{
  "experts_per_token": 2,
  "d_shared_expert": 64,
  "activation": "geglu",
  "router_score": "softmax",
  "beta1": 0.9,
  "weight_decay": 0.0
}
Below are experts of layer 10 (counted from 0) of a mixture-of-experts language model. Rows are named router (the router's row for the expert), down (a neuron's output weights, with its number) and show model dimensions 0-63. Each number is 128 + 24 x the weight over its row's rms, rounded and kept within 0 to 255. Numbers have three digits each.
After each expert's rows: a language model's description of what the expert responds to; "comes before" lists some tokens at least twice as common just after its tokens as in all text. This comes from a sample of Wikipedia text that the model never trained on. Tokens count by the router's weight.

# expert 4
router:101142149123124086116112084132101143162126112132167140161139115132125160113134081127119112093129122102122134149140165083164131144153085156101140086125122130143170092144156179144170158132110126
down0:091149143146100138118143154106135091099141112154102119132162106125103148130135108111133155130158117098107128102110107150166137098096155160105157111143120110116111154116106123145153053155110163
down1:113096193108150100124097136107129106150162157151093128120173092120154148122149115165118155129153128128134175125116113173160138105118159138153135120116127095119141140149100123071133113163143145
down2:114088136154106138134125146113124107147109150137116120111122150141166106150149081142122121143140092143081178112107117126140117134141159147145155107090130124174137148115155152095134086123149156
down3:122122132136122150149113164169125184095103118136141111165103127120127163109105132105131127112166106192139127144139108147121138114104094097185107120099118079118106142113112146131112116120083090
down4:113132117150146106142105111078130188103116090112146154099124090122103131101152114126092117140116094140139126163162143068098139157110091114135112149093098121124161091118132128110164153143109133
down5:126141150141165156111110133079152155136132168106106167147113067124086121080144127131126139140095096167149147150151181145128135127126112134171124124126156150125143130127138087132113176142161121
down6:141143123140139096118160099146141159168127117098144163181106094127089105152123134132127112083110170079123149158085152105150139135156161160138152157094101142129132152128149143137165139132135116
down7:164132152133096154168146114101149127135130115090151131104155148112163104172130159131108109119083149124120122147130084174118139110110117140108096133169130067163126125136103152109144128146158133
down8:095176145131109173186103113118119189142109142084164150149106073141124166125152112113159119148145136126123132122130173082130155096118118155139154119113142151145153148132122152106110127103113102
down9:122097114157104126155128105141142157118108148118073132170154164157113138122099139094124120171109137124095147108125139149127146113130141133136122115154124141111119121127128088116148164138168149
down10:137132120108121163089144168173159126093124114119163104152168120178115152128122147140113115148108153163107136072115124127143136099072108091152174141118117130085132110093117075148117136179131161
down11:164123103140125163104155125127109142079120147110133136116115160142132081084156131148102110133123124125165090141118126128118157091137132113168111121145104156115119146111128114133134145139125133
down12:130114136099098105139113097135117133113148145166103132109123160105097123106120138132135082111169110125105135132157135158125108102157140109123146101132155148135056110144115171115156133173080132
Opening parentheses, quotes, slashes, dashes and single capital letters starting names or abbreviations, such as (Hartw., U.S., Eastern.
comes before: "1", "S", "2", "b", "m", "A"

# expert 7
router:146125127114124122108134141162140140159124079122144126085147149106129174108122096115132120154158146135142124108114134111183145158141145082135123098188096122156085179125146072133113087133112117
down1:107177157167128128120131188131120072094139121124138175133113157142147133136090126086121083127136120142134078099107163163138148123149133107146130160121126152136099143140158149144137099105101141
down2:136102134101103126118120111126113136147142144155102145124080136155131112181114057147167099132117107120121058090138168091118139112145147129115151147131109120141107124123127129163122127106131124
down3:108119154158095138096116092119100098113149132128091128136148113125140125166083097090125168159143110095156114117141103127116130124146078166136137192112125100101074153132113150132160114197135131
down4:120142110102150144158129144128140086117153118141147148140158150138153130165139133081070160153123100149178128171141091190152168200116119126126091118139125082141128160125123138120111119126155130
down5:146118122116123177132089121095159116146193136109076122122114122157129153171130107127186127135091173109126140130165139114110148142109106088122123116118097121165142152136111110136134082094145117
down6:164164198122175186128086113105110139127135162112135123103128128135130126101073157109141147104109134114122110152190153142108142163134137129138098092170123139065090098127146089104123103122132150
down7:084151163152160137127137130122146108118152109131132131143153123118097149122128124149153117146115150173101113099117100146105146129146119124090120087097120156123093098139085107110153125096149145
down8:121140146077081152120097187108120097170138088130096131150119112149074125132139137134159145097118142118141144109120115156141152141137104136147108100146192107141148095136157143112117116136106170
down9:146098111146141105119101146115146104090141108154097119131101141122122084129142153135134098164118112125132117094138148147121140134116140101130145155108198108148130144140142119138142076157181114
down10:087126140114184110151151129125141108128158136131118061113115137118138135107136136164161075112107155155118099101119138112106136166118167120101138104157098117138143137120110099124132157139162136
down11:094139159108108113104116165139111102147132170108138140157138137158130130080113188093115139142112145099093135136112150167111125160170162134106099117127128141173123114130103118130131151135114101
down12:092121116134125104141120117109138135108161109139092112137154107137118146128110160130119076131117130161123124116096115103091136111092136152083135140143168140130129133129118124133117168141128134
down13:125132157132136176108133111068147163125111138124134088103114143115154106132115188107113119103103127162152134116184133153136140097135146135155074089118131081117157143143113137080110116117146131
Colons after infobox field labels, digits, degree and prime marks, slashes and brackets in coordinates, scores and formulas.
comes before: " ", " |", "\n", "°", ":", " |\n"

# expert 9
router:156125096149141151140119142128096106126101137121116072165092136114128150151117147126107113101148099126135124127150124121113094165093119120137134146153149156150124127143150136063129145176150103
down0:112121160128157131123153141121155111128104094129134156144146109148128098151121101151085073147126106104143134145101131140108112153066139095097122119141183132110171100163156167092094140131127150
down1:140106167131105124156115143095090111132135135102080107139129153141123167144120095114116151167112086100122140111119104133119137146091145153183136120136092139109118134192145157065096136107139120
down2:130140142143147141151152113088137166165114091159130099129150128138145106141120148165100117139161169156084128122098169144143113135080121112102098126135106134087116123126123107144121114133154115
down3:102097132129113099123157108124114126128127123104122145099106147123098160153116117116144104104140133135138141110091152135116122127119147108106105163119102141093146158127101132127141084150105106
down4:112133092083109161110103104144138104119103110110138120133118142154121119145119137168156130100109138094113088116080117129123118174148116111118122176158096089126123150137122169101136081104111076
down5:117140138090097142118153150085129157108144134113146095142159118154094123183107127164112090084115125112139101127135134134124129111172097076125118151133116157123163112119143116076142120125130074
down6:158119137102159145135135128122121100162126155125140127128136116108129106103167150093104122112141153159110141125112086168091109133098105111143131151157091134121138135106154161146135116136131112
down7:126162143084147125116124145157115115153138153160167125104120078101143160116187144107118140162147133118129126125116078121129142161153118105112087143115123160125070162154132118068118105121125164
down8:149104147115125134123142102160136169139138168140104155170082139133123102178121166103096127162133095072083095143095115120117104152105109155150114150121147126082129156094104130176129106121085147
down9:122123125158125119099098125146100126082145118127137143127112122154159131150135168151121148142130119134120104153105172137081128153169146139111176118119132068117116087129126133140123175149144149
down10:155105137138158097132104142178085102116077132127124135132128148193118140120129141107157170127127147178138126179122145143125136067146128131136140158146105112114083108109092138150132133143113102
down11:161107136132105104087128135123162150209166148165130098140166145119151129143145139097125108102129082124137104119139102158151151132125149120137114128142121115112147149149121156133137120135114087
down12:086138096112143075131124150120173144099118134140097097129140110107170115113137095121138165147111168103151141148156158081131112135088143140113110083147127138110107144128139090130144179112136083
Word stems of geographic and institutional terms, such as cent(ral), E(ast), United, University, Count(y), overn, especially in names.
comes before: "er", "y", "n", " of", "ic", "an"

# expert 18
router:146093129142123120133169149181132120150137132178111118101145139144124133141108137143120140155113164172135132109185100148104147137079109119147070176118178152106104159066152123139117139136125113
down1:145128119109114097123151114159119100128163106102131174110104145128165151126122162140158139150057150112110140084145130184093110109104124096122117083096146148091140125136113125146135138072131122
down2:123115116146096141142118150130105149105127145161174130145120178133129131152099111118155144084096066091173142131126115129105123140114146144122175140128151095112122095161106181106151118124134107
down3:123103120114107148078143161124129153136120129122122090135085181104118156156114157136149156159084180086127111172145177094160143108135096147116147103124122114100155178110151124112154158116117110
down4:130132172147074145115084161117148139113111115167147116117111105107142124147135133137112140146152121128122077139128089127125161143124172112123102082148099069098164145112119118143118114150114131
down5:081131133106127143091102135114107186102123167160141135122114147129105150142098131150125135170128091106154175119143079116092120109130130161150099097115140183122108136111084134147158102122132110
down6:111098100113184104087166119117189144176114164138135102165143118087118123126117079102111103110140134118150114118083121116129101133091112099120116117103101111127144147134141143145159104111124121
down7:180133114084082091132120150110128134120142158095104146152137152125138112114076147119119142136121171157141120123150151116158149126107057136078093082156114149124114149125077097139117114108087129
down8:130128134140161152135105125096143130178124143099107126127123109153113140130103083086137089150154116142164113141127104127152100137105131103148130169168101154087127141098125155097101108132112117
down9:141158128103112151149107123142133154122123166128197155091156125144143137107095122104133133131117144123156121136120164089103106118133112158142148180126124130137139124169124128133147178096111087
down10:139184108124115141134124088171146133163133124134156163160117096131148127113117136129141118102126152133155077099122153128152093122134143107129146090092125177153098117143165108131129142093108118
down11:134116121123141106110093118088130107114152131125129114130133152157151160138143117139105131145128171149139114179115153165114143085094102134126137163076137124174123162145137138091154161126103143
down12:156185150129152105140127117139154122146107138112129138120121134101123107150114196140077140080114156108137141158110161140105130114111125134138166150096117151122143137123119153126117145119089113
down13:182132113126106125143140171108136152124166104112118116124154119140125151154095096173110134162126104122129142130180126129124102133112132122079181093132092145085114144140109130116142107155106147
Verb endings ed, ated, ing and ied, as in benched, viewed, used, plus particles such as off and up.
comes before: " to", " by", " the", " in", "ed", " as"

# expert 10
router:153140117087159164123134106122136109146144109094129151167145154071126098160102184114147069078120157113130133178142143133085152135092086112136113143094100100152165146147091152124097138146083146
down1:123139139095111104092116161140129152127139137146149089121162109144125117139151157124120132138158126131123125140104138110170062135166150178143092194155179123147154136138128155106109145094100137
down2:099147105108140137108124145113162195102154127168164108172103096175121134084146084128134099137153138121146133143148071148149133124085109102098154132100143121156154122122151122139143105129140133
down3:102125163159115145125149147118098086144168183186105118179120100143137153125141129129147113140149124087132130126106113126126120119131151155112142101113142158119070118105122097124135134113142132
down4:112152146122119115146155095132092114129121145143116110131159105135134112134141119100119089153114112132148136168112143114091124072133129110144129122124131157132118113066138170102144099162121132
down5:151087138131143117130162111148109161140127108102119175124133147137122143147161147117088099128171133160123112094139144108164139122144108149161089120105115158112077117115095130128100091120128107
down6:105106155125133137136105149156107114159129153050117110129136150119121137173146113099146146121141108123160148155113119151138147145135124172097120113120186142125102128168139110129145111145146133
down7:121148126162143100116115160092099113148153172094139114103151162101136155132145098099110137131125084154111171126110089126115120148122165135097119117125088142122114124139131132139118153097156125
down8:103142142132155132150137118105136152131118167148145150155104129125110104154115132123111121164130139125087091162164156142125125105152150089144132168139139150098127139139129135084148124129071145
down9:162098109094146147112109096095207154150128144147166155134160096114096164083147130107163091160116125132136119152123130116094124109111112143110128109096132154166114090184161114112157104098117109
down10:148097074102126140136133091167169124129163145126131141149154093131147130154148179102112174138132116113112124168153102138133117108165088139177101098093079155123156120170156140092129116102089136
down11:127102132150104173168154118139156161138159126121100118115143115184106093113112137137098125114121133112134134123131119136098143133135139115141085130167138170097085152132139130149132155139164176
down12:109130117093106091122108130143122139123139131131118141103070087146102111112128103101133154141107126063129137167130119131131162140142127144153131129083079120124134076107154145122163133150106131
down13:129121133110152106157095137123126122155146176137123075155158128141120115173079147108085118112149111127143118126141125145141138108070145125066109112140098150163112100135109153141151131120162125
The word the, list dashes, table pipes and year digits at the start of lines, list items or table rows.
comes before: "0", " ", "9", " S", " P", " B"

# expert 13
router:107120150090156148166164134108131109086138069110203137146116135099124140131150128142121187149128143131128119119095106145149142133109136170132185158110095135133160144152105161129091140122183102
down1:123138144160108129094130135134128122095130126118145116148114185124117145129123119118100099094125113128104162159132166167105089122129114109129128117166127159130132114155120122088112164093107117
down2:110131102130149155153155151110130130152158172139140128086153106140126137167111106161119128146102113139168124137149161148143153128106149165172122150115145088073123109131168116097124116139115133
down3:117149161109107126131106138111164123097107168177099129129083103112144095156077132103120099131100098142136144142129091142116162099127142160105088145115131098126144130115117145143151168118078133
down4:104131070156132105105134175105177132154145081126139126163126126109085099179126108144083140108107159098116108125122108152134091120125111152118113108126112131137141108152146137116171133092144144
down5:151147160163150144107166113144108155153140102141122138161100146124157138122176132128153131139063127125137102126108082131178105129127143142136165136134110133107129129137105148101087120142134124
down6:137063125140119091156114109103137114129153093090108138141095123151158106106170136141139142154140112136100112136121106168129106090111100123101109098117069167112084115101110124144082167111120096
down7:140108160152159150176145126142174093164153112108143119134110155115126114136128093111129122093123127139120170133152138132119113140151157081117109147165131085082132123136118136141105125057050160
down8:135159130161105085158129109140126159118130107117146089149109110159171120122121131110147115123128126139106131141145135105089136163136134113091117134099111102115101088149145153120089121171142137
down9:140109108139132192130103132138129120168129104140142145156101117139175125116099107172120113111101130152144119142145139116160163145121124118111095157119146196174113158141174123149162174140128102
down10:149156119171141111131109141162142143172126114099130131105158108131138116127114129118168109140163148139162161149099114117155148153133097110113103069109094130121151159097179161121170137137120153
down11:164152094114105115117090114130133159106153123120159154126163158177079116123124097094156120097083127128151149130123127156124114131118117158086123126136160094092109154146135138131117146110125130
down12:153136091126130130098131164140128173142102087146106110144119095103132112104112142114129110126107131142148124129111124132135149136112115113162115157121150125137081158119134070170117116121135139
down13:144116105143130119116149155175172119123133112132160169123129119133170145124109076151123157120143185106139156102106132131150097111108137097165143171132106136150096136121162136117121121155124137
Newlines and table row endings, sentence-final periods before paragraph breaks, and non-Latin script bytes such as Cyrillic, Chinese, Arabic.
comes before: "|", "-", "==", "|---|---|---|---", "The", "==="

# expert 14
router:131129090127118130126145201107090141165130119103160144125163114123159145106172098156131126120123109161139159130087101131107118134127086153113087150124085147133163129115087104106124120114116139
down1:105135166096128138153115110160120155111123125118137119112142079072142139136136092157165126116175160123133108143120099165129165148113116152112122107128105145114166109115140153088118164119143104
down2:116137115111158111129131136140091166111120136153121107121104140082099154120148116140118107091132134124153104117090162134100150115110135133109129092130164125120160143119150133114127127132089120
down3:129112152134137117110107128115134105145122082131125153068101121114165106131070126140123108116101158133078149123167113113131147134118149111098126124104183167126134125122158125093116101141148149
down4:125098130104144105125127152139148094146105122172137124139125168118101157135088106152149160131149134081111104138122141130147092093125141136170138111144123137115105162103163161136172123099164165
down5:133111114142162121093129161091116107133116118132117094101127113089160111143129101138152096103115094129139112150151124131160068131148142136167085163141161097112121148152165118142149139131146147
down6:097120146122168154136163137119153155125114120146125112096091133130119141129108137130167109158145127133114165122101142139104112112157103132149133098113098150103121123160116183106143144139106075
down7:149083138093113151138119144123142124171158125152142132164157093077132149162100083161072126134161115157137146159137117108092111125128109131109141121114134080160166168110104151093109110103120150
down8:088102098120107096110127091147139120100168160068115130136116109142165136148138114147179121120109166113108172143147145128097148148148099145120116100165099177140124136096148117166128174105105126
down9:132113114138116115129123159126130093164114089118113127115116139155152103107133094091131143141117119142149138144133076093137159135115114131104102144099118116125158167137134129141169101135121176
down10:077118146094125181118110121129161127165101110150115123127126138099160125083134113155104060144133164104145131112133132117126143077112138106130127088137103161144133157116114070135119175161158141
down11:089109107118158110096155105113153101165168124127067086126093134103109114086134105147147130123119136153135150108146156147097115123100161142132091110139130096156106112135114144131142127161158122
down12:120100152111128117139076126122167162107136133151128102138157133128120145116177150136092141129094178145122101115142087142134156124103118141127139092148124134111137088146154167154102209168163139
down13:127099157098138108154132073109146137129161133168148111112117127107114146127157132098162162119113177169129115125128119106147121110153132123147149132133137143157098120109116165115119113139118098
Digits inside numbers in tables, dates, scores and money amounts, plus number words such as two and three.
comes before: "0", "9", "8", "7", "5", " |"

# expert 21
router:080157138102137168108098144112152100082135113105090145128127147130126082140128126131123183127125117156120156123132101112117107116110084143126121150107096071114155093098124115141120148140115108
down0:126112103150134136103134145150123165150105132127134098124085138134136088117136163162113108176075114120124121171117120111160092064141144141164108155093110148113153166118103145128128099129107140
down1:145089163120103118148146123086148142130127099133110113107177116128124134133121134137062157099099137131110104176143128118171142146125122120148114108144179131144142130098120107158131162137100152
down2:112126103165182138128116164159151146124121139183139169136132100143170117159115114122151123155117153093123126116113121164115115121161150086106124110093071141134122105139103109116079152099105149
down3:097104162110151119132090100112119097141118121092102126117140151156164135102115105141123145140166112166074102147134134110134116129115134113147139149138139157126137127132115074124114160150156189
down4:121133145140155134127119126080153113155110146112127088095161171140134098173127104137098147111107113133099125167121114141125132116112145099117130159135102166120175177122116097114097166125087108
down5:103167082149124131097162101153118137088126107108097174146144123130110172149166130123127115164127119121122135162178152102152105100141149108115100137118118097105111125112114126083122103118119108
down6:146103152111136135148112128123153100127157111098184105130142085146148157091108110122117095136155087130107144146131135118116093106098139151125123077128142124151122131148147121132095100177130113
down7:070141094111163074131123115146105118121116112150170124125131144131144151082111159127165144093133150096136113116110152186101113128123157104156140102137087152130129136139114111141130154123113157
down8:103149131161142115098128129075129143134156125115140190120077115147151119137158107123101107093088147174123121113140161142145127114131147139113081119120091132122107107148117142133157154084104163
down9:131152125149113122100156129178115114141133117170148141094100120127133087124126123089110128149143155141107100173099110180153181108101136116116144112120140139152144110103149127117159129137112149
down10:122132129121180131139127165077147152115133117139141077130131137125107170115131155100135135113112080128133149137145160124139151129098107132097140095113101146125131116127130107096106199170134113
down11:102163137101109141133106102138160113170103099160132088151133098093099116148140146126130138138136121109139132082161117113115120124103137113139129120123126122178143155126140088134175102145121149
down12:162125143154124126161164114094111132135118091144129142069090143136148122114143077120105135115121160144136097112107091094137151155108147165164150159138132147131113137134136120105108134094152142
Function words joining phrases, such as of, and, to, for, with, or, at, plus sentence-ending periods in prose.
comes before: " the", " The", " a", " He", " A", " In"

# expert 0
router:182192158115137124158101133076101151144137119093147082109145108138086140076100126105104145099178099154138148117088140093135132162135108150126116112114134101145125100089120080142103138142140160
down1:160186161095165154152124145174148138131155155117142111154121124123148181110084127132158133121129157075145134103106119125169141131111150086153126120126141131142112126174107114163122113111104116
down2:132127152095112130147124112104132110132130140129113142108132102125166097107127126110097165112079128119145115145179126134112142153112117109119105146130136103093101131129155193128084133115142129
down3:154127137124124155098121133160125127135175097147105127140138103142149132163131188111113127131172151096124127126127094108155133159140115134114158132127094111096141098127069133124111174156101131
down4:116170114104108122086143145098088141121156151126163157141148132134140156132183143066125127139140116126112167112145150156144174085132104163143122103112156138125129147126075120088109128135095095
down5:095106145129089179133112128108138126170142096129123166114150126102118150109100108097127074098106158176157100144093117123123124156147117178148106161143121117123120112094125148157143091149144171
down6:125171077106114167145159119113132139121118139143119124117149114123174094150133131134168151132131120149145113129134115174160162119112110102104109112134097129165144154137071150115137159106100170
down7:146157102137167147126131108151142156065124152151135115109073102112139098164099142133138077133128107139128119113144142114113134104141135128093109116137122135125135134140089111137140140085140164
down8:141116060114099103129124087109118086112122155088100165127136116158135111139123166094135126085082102129093087154102147148136136078094138153118156112137145151120160057117123130130091157137122110
down9:154161127146126143111136162135164124088121144116109137118132103119141136134171161082116122126101128124113105131117117074136100148105107172168072158119156109126099145132141110127166115108113141
down10:103119101109122149126090105109097116140158099140101167144125113149166145125152116137208166130131111150110171139126135086112106131125121113127136108100159143153094123143150126130151176099169119
down11:109100133121095147125151156103124103170102148141134140124156147103138131134121128092127133099112083103137092129131103153098114150120172129127124106140122100164113151143135119059116147111128178
down12:124143150106117115132105072094104101110140121155144120112165128121093137157137140146162179131129145128113074145152090155112146127101168157150128105148122139124134084133113154093135165118149128
down13:142119166108093157103135145104117085169145128136104112113140129110134158104154148131126121079126134125103144142143146151130158130112130114137090143141132140132146155175122112101080125142117144
Commas, closing parentheses, semicolons and quotes ending a phrase, often after a year, before when, and or but.
comes before: " ", " and", ",", " the", " he", " which"

# expert 17
router:170137180149107141134123131129181127160085152167140085130146168112131127133148149131145115122143160146099136120132178130118161130127135127110150120156171147108128134107154078133129122110171145
down1:127090119144141162127117125141126080097163145125148138134067127079131117106149098124159122123143168113111114181151121126144135128162127131113176138088136111136105150099158140160088135104086089
down2:173096175138095126130132156133102098114115112139158111165131150155145132141090137175137126121101151111163109087145134151118087135140152105191124169121136122121094134126151134115134137089113122
down3:120130094133106120144115146138122133139118108101118144090147160135171113150102134109140115112139095120115070104098111123133134108139144147115128169115118113132118145107158125099117146120132116
down4:143131132114122118131150158123130151094091120114129138078133120156179128109156157158128131142125154139157116138119118110140163166134106134166151142140150093126163148143098163106169156121154141
down5:127120135129140120124129163124150093104127149097133162140110169143143116128144161162122149187148139118149124141115113102110166148143132143153121137090121097184101109084122137131169116141110083
down6:105161118162094159149137114091147106132173140151088111093122152133112117157152104123132156127143117147131113065140111096107154159142112095126085140123148154126134106105140128150111147101139139
down7:111158110150162162101097131126128143115173136140128106101142124113149099068174124166111131127145126146124108157144132129179126126163127138140127135116128133145132163121103170132174151125131123
down8:101156145153169155118109160158144065132179128131145159122173158116137117140165118146123104152169176142104147119129126154097128127130124165142106120117122105141106104121119109108117143141160148
down9:117144132132136095128105124180107091128141110106150180130133104103123105138125113150143118109153122127115097133092148143175094132155140126139132121137140123096121132137145136104098177129121118
down10:125085094084144110110139135090124141134106148133127167147103092196120117128116150110145118095138130179123118152154131158127120159091145160125143133097171089105130111089120151134108139155122134
down11:133138138108111122111152131152144156108110165122121097139075147175123164169173125115141122108127139099154146147152134109107123163163148108184124168165097139155128178124114130130147111144102113
down12:148143089142105120125131105125106162103139152132124120122095118141178135144140139119107097108101153168096141154170106142148113158099109084157118100108108105113086131160151125121146151132110162
down13:112162138123169135125131140154090169120108134152133156099164111114093128103089130109114167146156122137130138144144129141113120153114111105139131126107108116146139115114124123080115144143148189
Pieces completing personal names in tables and credit lists, such as Jon-es, Bru-ce, -son, -ton, -ley, John.
comes before: " ", ",", " |", " (", " M", " B"

# expert 12
router:128119139143130148114071122164136111112137125154141106112094148090161149076160131125143078118094070161144129129146185159128137127112177075146131135130164156135120148177133154130127107139093126
down1:131103105131171106128148122125110121124159114155157165132110122136118121126137133112126146118086110090128099107156156122116128140124143177118167160108156171088173113103120185120125100154140108
down2:127123165120162117150075100141140096113116126138107100138146093122140140111112165158095120167156120152148125141109143147165161109088147129166122119162143102131150129130146140127115152175165136
down3:082140165139128123117128102134145112087126124111144069141136115170119136115141164140127174118155155100133151096129098137097162159164119085145156114118108116117112091141123120141117119121088104
down4:109122135137144128112148114140082109165143156128138133138152120150130149157128102114151145154058118119103094113129191138135089150121127152144139133153145169103115144147120127116127123137111109
down5:130075155123130116189144136137117116083139088131120129101111149096107117129141177107149086121115113151123124169108120144146151059113099120135142076092135143095164097124104118132090119092158147
down6:147090137107128122113126172117119126167137142107138147113144127166113178120121125105144126137161170150151128127126143144113108141123094124090126160148126128123114161165158126122132123118135132
down7:123113146111121099136105148145154099111143126122155102151062145112123124154115117139157154154127097102133117120111172099117129102164117092111130155106114127084108126135140110137063154138145070
down8:121095083132079090115121093104156105102131114126101128144168107176119070166171135151159128145137111141127134119118158106100136092113161112115114103154100147155113153120109108113160082130138157
down9:123204128134147146186135122155144130130121115124144117120153150135142117151083157151085148126146156133131099095097114143150126103163150175118175148133135124133102118175158080161097138126145153
down10:155112104119089092100120099105086133120114117095129143125123119166119170126089125158140128149151132124154130128152076128099117078124106144151084123146112129109080091101158120138138085106164142
down11:141159187126138142131094150133128125121124121157132148122149145160119117155120126120097103067126161094147097115163119155121153126176137109103134109075159159081138095115077141165125134137158140
down12:152161148140104142159153165123173147098124138110139082131169151129132123095150153126107137117174151123107096131100097135103189098195135142117148128110120131128139140126138128095108139081167148
down13:117155158127124191122123139126181128108111130136175130118154124179130119129107132112100133096153129118092100083135148104112156130094127158163105061114082151165156150123141138153114164147151162
Syllables inside foreign names and place names, such as an in Lebanon, ad in Riyadh, ag in Obiagwu.
comes before: "a", "i", "o", "s", "ia", "ian"

# expert 2
router:073071132114114114137140104122106092114110113080116138103149121134161149154125059167107142146123124140103122088138089141109161128114150104135156085092109127127117133125107116128174110087132151
down1:161115172161142166147116139153148120118154124137152098151127128136112089132147105120106124123130106135115135094098106091127131135118178139074151131127179134126141146142149167148140113098133153
down2:123080133128153084109102165100076157089116144173106136164121134138112141157130143132124134158093106140121111112102157153164129124145153157162148113133136110129111129107134145136128135081094138
down3:143116111103124136111116156120095136117145122092168153153169143154124121140158122158131130111121146118102107165120150129157127137141098102126103149131122114108135156161123123150142135100090129
down4:139127130118079118145134155096139139170134107137119153091134118127114125149122118179147121135133137115139129110109119181070108129114135126087120150123094134145145092098127100106094076140123163
down5:103140115140146115115110092140137135137079150108107083119136178114162169098175121097104086140110137132145162120095134114111132135145154129092081157147129105140159101117125144097129156092127077
down6:121115159111095117123135091126151123104142113134128179118118134148150164169151113184108131111138148090119100152120119136142151132117085100143177133102095125107113123128121099168128117115116124
down7:132089109101159122093126139083117152148118142134083146160100126124180139127136149143125104156128110167108115153130115145146125119138123147119110131152089136135132113117119110099104136173108173
down8:118118112113113116121081095106144084154101117100116133123136115148120139122134157165143169170120134110142103125089122134125083147143113087128146168143137108130111152054106101119133159160086111
down9:101070108113114123114088121096102108109118152144148126115143162134152095117110082128112181112143136135070112142115171139152128093137136106140147141122085153135115153117127126088111114113128135
down10:104176136127178131113118104183106176189146090098213121128131122096115128152158127127118130126113113100166084128144120109091154150116066141112116120138115151115153115100128140163171101143128126
down11:141133116150092132131103103129096143129123088126090095107148151112176156076158119130141149107073147104092149124147122168103072125142128122122167147119160104123153062109144118140114154107116112
down12:146088101104091119129129130130128139147149072141131138135118098107098127159167120154163106129101133154133093148168145148088132148178149116148136118104097134104141123121105141111118130151125112
down13:146140139166175141186160123132097152074103173135100136138126169106147138135114166113091125094116125142147118115140119128138150135107149144132116171123176131138114115121105103127084086144168115
The space opening a table cell after a pipe, before numbers, plus signs or dollar amounts, as in "| 9.7%" or "| 1".
comes before: "1", "2", "3", "0", "4", "5"

# expert 1
router:129093118129137102091135124117133111088147135132100164145130130120122121082109127147132077112156139122115098155119148114114119090161137137170171144092141137093100093137150102083151128075112134
down1:124109093101130076153148128132148124130128087166151128160120098124127124102158169151160145128111134146166098136103161125166157174122111123106121169127105126137136147107135113154105088057121107
down2:127124122141096179118160139118181158083100130116127131141103137161152084171161116128143086117135141120165114140110105103122133186133127130131129107107144126124113128064112120133117130136137100
down3:173128099121102134139145127147123126147136105090095121110133143148120143151147156104127170109125125128122184123116114193126108136114147127121111103128158119112122104105125120131129099135188162
down4:121152119157138145122144155163144114130126145086112142112158136141114162121095176140127163104128167118126139124119118141133129124132163176111092125101101115110101092094146094139152125137095124
down5:161133126155138103097100133113159106126129134106121093118098133080122092153135112168120116099143147183119090109109126159134157132114108135125143137091101099105114097120146122133100082135153164
down6:122117111107130114148119118138091128097137137146097126135103133160104117090116089150152079137133124134080101114139082122078118190132098106124107114102097129112133135111121097161077152107107135
down7:100131139101168125161123145156144157153121170086182154105141140132128172125128118117121111144165101137126102146138171158155172052136123126116092112095135136129094143116139136132158182114132098
down8:092127085119134103125132157132112126135139144141097126151137094078112123116082116093116153136157147146128173125149136142115161147122103136169136099094108132128144132181153146153125112154098157
down9:151106153075124101127119129112109118119133127135144124123141138143112116151105117113114122173111176115145082128138134156153091161116129137098137130127114153130142122107097137111097095098142090
down10:122102184144092117093117126118164100157135130139128102112133154137148139126138119141144127168147138138120116075090124119075082078097151125166148118158113150155087126103110121139143151160138116
down11:137076103163177111134128109133116148163099137157103140137112166134150111139109120175121169136142093108136114119113154131124134116084138132122136080141118184125158111158145159114091128089173119
down12:131118109125075137144107117170160112097099139098145115112120160136094085099166160099083128106101111118138147136115128101128126122109132124144159131176142134177093132139178163107100140133121092
down13:164112125140102134106138134122132131110139160128126082148183151142105142110151119120127127118074139131172113103111128159086129135068110132144084094104143141125130148151156122096127160125157104
Plural and noun suffixes ending a word, such as -s, -ies, -ers, -ities, plus pipe cells and semicolons in number tables.
comes before: " ", " of", ",", " in", ".", " and"